config.yaml
n_experts: 48
routed_scale: 4.9
norm: "rmsnorm"
positions: "rope"
rope_base: 10000.0
rope_fraction: 1.0
attn_scale: 0.125
init_std_qkv: 0.026
lr_mult_o: 1.5
decay_shape: "linear"
final_lr_fraction: 0.1
steps: 6814
Below are experts of layer 6 (counted from 0) of a mixture-of-experts language model. Rows are named router (the router's row for the expert), gate (a neuron's input weights, with its number), up (a neuron's input weights, with its number) and show model dimensions 192-255. Each number is 500 + 40 x the weight over its row's rms, rounded and kept within 0 to 999. Numbers have three digits each.
Before each expert's rows: "comes after" lists some tokens at least twice as common just before its tokens as in all text. This comes from a sample of Wikipedia text that the model never trained on. Tokens count by the router's weight.

# expert 31
comes after: ".", "/", "\n", ":", "I", "}"
router:561504499479509503466489468503541446406457480513492511531449443572482565552505561546437558485532502583536520513560425502511429561529540481492522550527517472574455497554471556529460451484490527
gate0:524421527553540497442488562549496434449456490417427511475465488524499509581536413529458480455465549497517555488509459474514507504568550541447511441492626424504470539477528492509491492464504487
up0:483479428411480506519518496517545556556530569478637535489464539498499472499435455424502473495499491495524515526508496463512458522457498560518529463405484457475496485528453509476549468488582556
gate1:505508487421487569484458523527471478410610479471494507542506447521457509480498495501494508472539564511540557498509493470493485499512492425492534447575557499527436526448418505514524439585425494
up1:484397435468593488548464524461481491484571439520516569566555485525528526544495521513454418498509550499443514464511497476487549474441395470475475517481532507512496477470499492438443501520488519
gate2:499467494509478490407499492531489496480471484526417481510456421565529497447492500533501487512462448486529527518502509480566520478552486568468466511423418486496453517457559486466443495502461516
up2:492492533555592493551482527598562522552447422543445498523519526523412612492456490565421475544443431432446525455498524520486492570495469449496490540526518466520494496527499474482556538510456468
gate3:595527523572505540540480533501502533502509530495487542487488515477532497528502550494532491548422522551481509548575475568501484452576523416480495461532506470555441490500494477544518503453513429
up3:503554511474429459553514496485525518509435523538514566499535575507541565554525504505541470501539502553524447500456460504556429461456514525490396516451512469529490464509557485526526530474473472
gate4:450447465405471516458554525423529490454474516529479474521449519428486530500538499509494485460447471432544532526483542591617482422492500499426506423474468451545489526543453467556534516491568506
up4:437390527530547519492580539510522530484556505421526510505512426513538588531522507520476496528438495435564493535489497468542552442558507483531517562567435516515550562472542507436464535463426486
gate5:555477518521426484512529432456455527526495465459522444440506426532480568533544525471442544514535454501476485464501461534523440503454480520441524517508476564494467454566537484469491470500491477
up5:514507404534469592488465554483531494551456456482464560497536548516423489553473490444570421523523511526528487476468511504461486549505506471538507519444528476465477451526555461470499486539455469
gate6:494510516503556518503449486547543429544495456536466521516510487508512462503524456599526519483502485544470554464545421514465504508535473579474545510527485471484495544420468483560442568511428524
up6:500466520495457433562392515463489437484467525460463525543556465505549546478534481418496506550471506500439511591430546523511509454496487473518516522562464527504550513423507432431582475458469393
gate7:494468435474506493464538498473478378537513373588473490499535417511432532533502600595453487410501536524516427533566525502513499502499487490477543433531502478546481530515562549469557549471537498
up7:456448507464512458505527519515503541454532461491493457498445550534464483445442479453476496499447521511500461506457504493472513509511496465501475519515478505578473496539528431461502463565437450
gate8:537449532552461483437504521488492536478534535521568498475462438578476468454486483471531470469502456511464514531460542461535549471519528518483503463491521449466493528579538486521499488508474461
up8:511460482481510444480510471530513534588542543493591529475453510499506546476494493393478434408461438451428561485465445528503511544502482565505478460475493486466482489488397512475513516545484526
gate9:496493495521509486484499472443389485448470481481507487489486477535454499436481509519519486499425493473514498515531490570544469578511520544440483519436505493563481554546536563542579506538531521
up9:426516517495535473511518580480523519533531483470539469472482519505465487541449444516522520481522476462443506512423481494593483462525479498452470493491495429398521540465489518474536541467509576
gate10:457473555540518576533511464474498458487478487515521511512489466526397550560523502552464527511517569490509510482547455509532536532582464461501548478505557515456483502514524477550540493470505540
up10:558473495475512456440488461547510553549454458498489486489574419450521495608539490522524480518496472490536527463538480490518500509479500547530455601458472520461504530413507487420485544411475533
gate11:525546503502479529499533490493526525455498539555443512461438585517543466465444534522439521411514508562483475471513450539503494515539494522454514451444552516471483520562481471526525533517451414
up11:439454457524472524591454480481533469477555476536570527488530455464541469527473514471510421456584472418530523488489526506534509488428461555564511480453465507591484479526496544472531497509404529
gate12:514508538482437527459514518554518461470460526502446514543416423505466503468505514551487543460477575451512496474502527475521503478496551545518464434499473542522510460489534500480514501516514541
up12:508548512416476511433455486564482556536511506535521497455504471401551552538456561491502537526535445469454547493518540481452513516543491494535494454531569545576592502460443496517502525484465403
gate13:509473515425497441407529485509443469466503524540443487504398409527560442490558463481498467554499527485481547507570525544510487542454517510480445415544438464533499508450489551568498419452503474
up13:447450505512420510480496510473474510440477489455504438478457522528463487479500464482512462494525559538530524527515521480540459545515464557509500441459456473468507515468469540575558431465576498
gate14:473571455465566515453564480613522526504508494479460525496516534496558488526536419401436509498498462498493566492505514496490466523508494569484458496506505493512515498512488527540538488503482530
up14:581422458493543559479506536440517477487544554455479471497553495433494510504527459463431514514422452536483566475579454438478547561494526522512538512507497532511504516543506489479492537540535552
gate15:562471477488486516511508574459455534484576524554450413456443488624510565562575480558540515437454493543510458481521495478496460477459516434525498454523469524530531547565467534562498510516458528
up15:507541503622511496502457477586491435514453522433503492538541506543532461526458411464407505494483518556438631490502582453470494516523465504472530565433444466483469412459552488493470557489572546
gate16:506514558514441450492514469505537527469485537537569501506472466508486429483498493454599556491516464523465508544586521455458547487519462493464461506475557447525503568519476536565485494482498533
up16:498457499442457453499462487425437478503481497469481602503561557484582456508523470447444510521504490471506543491500422534473456470483428518507538484504481459379536435551515465469539457502569521
gate17:516603491545522506464468492449479513460469455511521494489492388525449543500555494511468551496412525518479503490484514560450499415441537448491545514450472545511455489499487447483512488499528461
up17:467456496514586412542600574558453407565440506481421504460478456470500530517466457519504400511448493528528540533509495520480459528486495525442525523480438464532530498476489473491523471408531487
gate18:482499488521539493493476512472479520491477545490529457488509492485497535523497524494444576497451544517472549494584471544523496509497523505506487591445488477521551543471509508508485487472547533
up18:480542489490526488494466512523422511581455500516499435470508441503494506464539532457497468569578406563516463501434572473491486519522496515531500523508535504554511456496404451443509523574442533
gate19:407498522522474512511491465523525500527413518517551463471437521511439554494469460591425486459479502556483479582537469527519510443614511467488503468462601492522504510512446519538500510536523434
up19:443441527476444464466488485476560468467518530462515567466502522428551465466500516408578466486419462505484459515421534501520490536503486473548465569564495538488436512523531533534490517449492525
gate20:447510489482476461493491410493533508450464493539452476519475501523523526468515489470570567521488526521518461483489530447519500497592491506581481493538479539483460509516468486554437515534468427
up20:462530457472505560476459414524498447512507506472436522550420538516482518578453492508509579506517500502545465518516501511500426494504555475477528494425575470534566518467459533490488476522465484
gate21:488487550528534502505508450498575497424502500547536516507411415468498482498553514487484488499421488527440438522591458494506467523509532495466533498544559489498426480521511534532558517466527499
up21:560545464454453524487493462444473539432543531512489558476510520473510473509545477414615527517462506534551533529495536517511578512472494475515567516518509494509485477495483471509447539554535531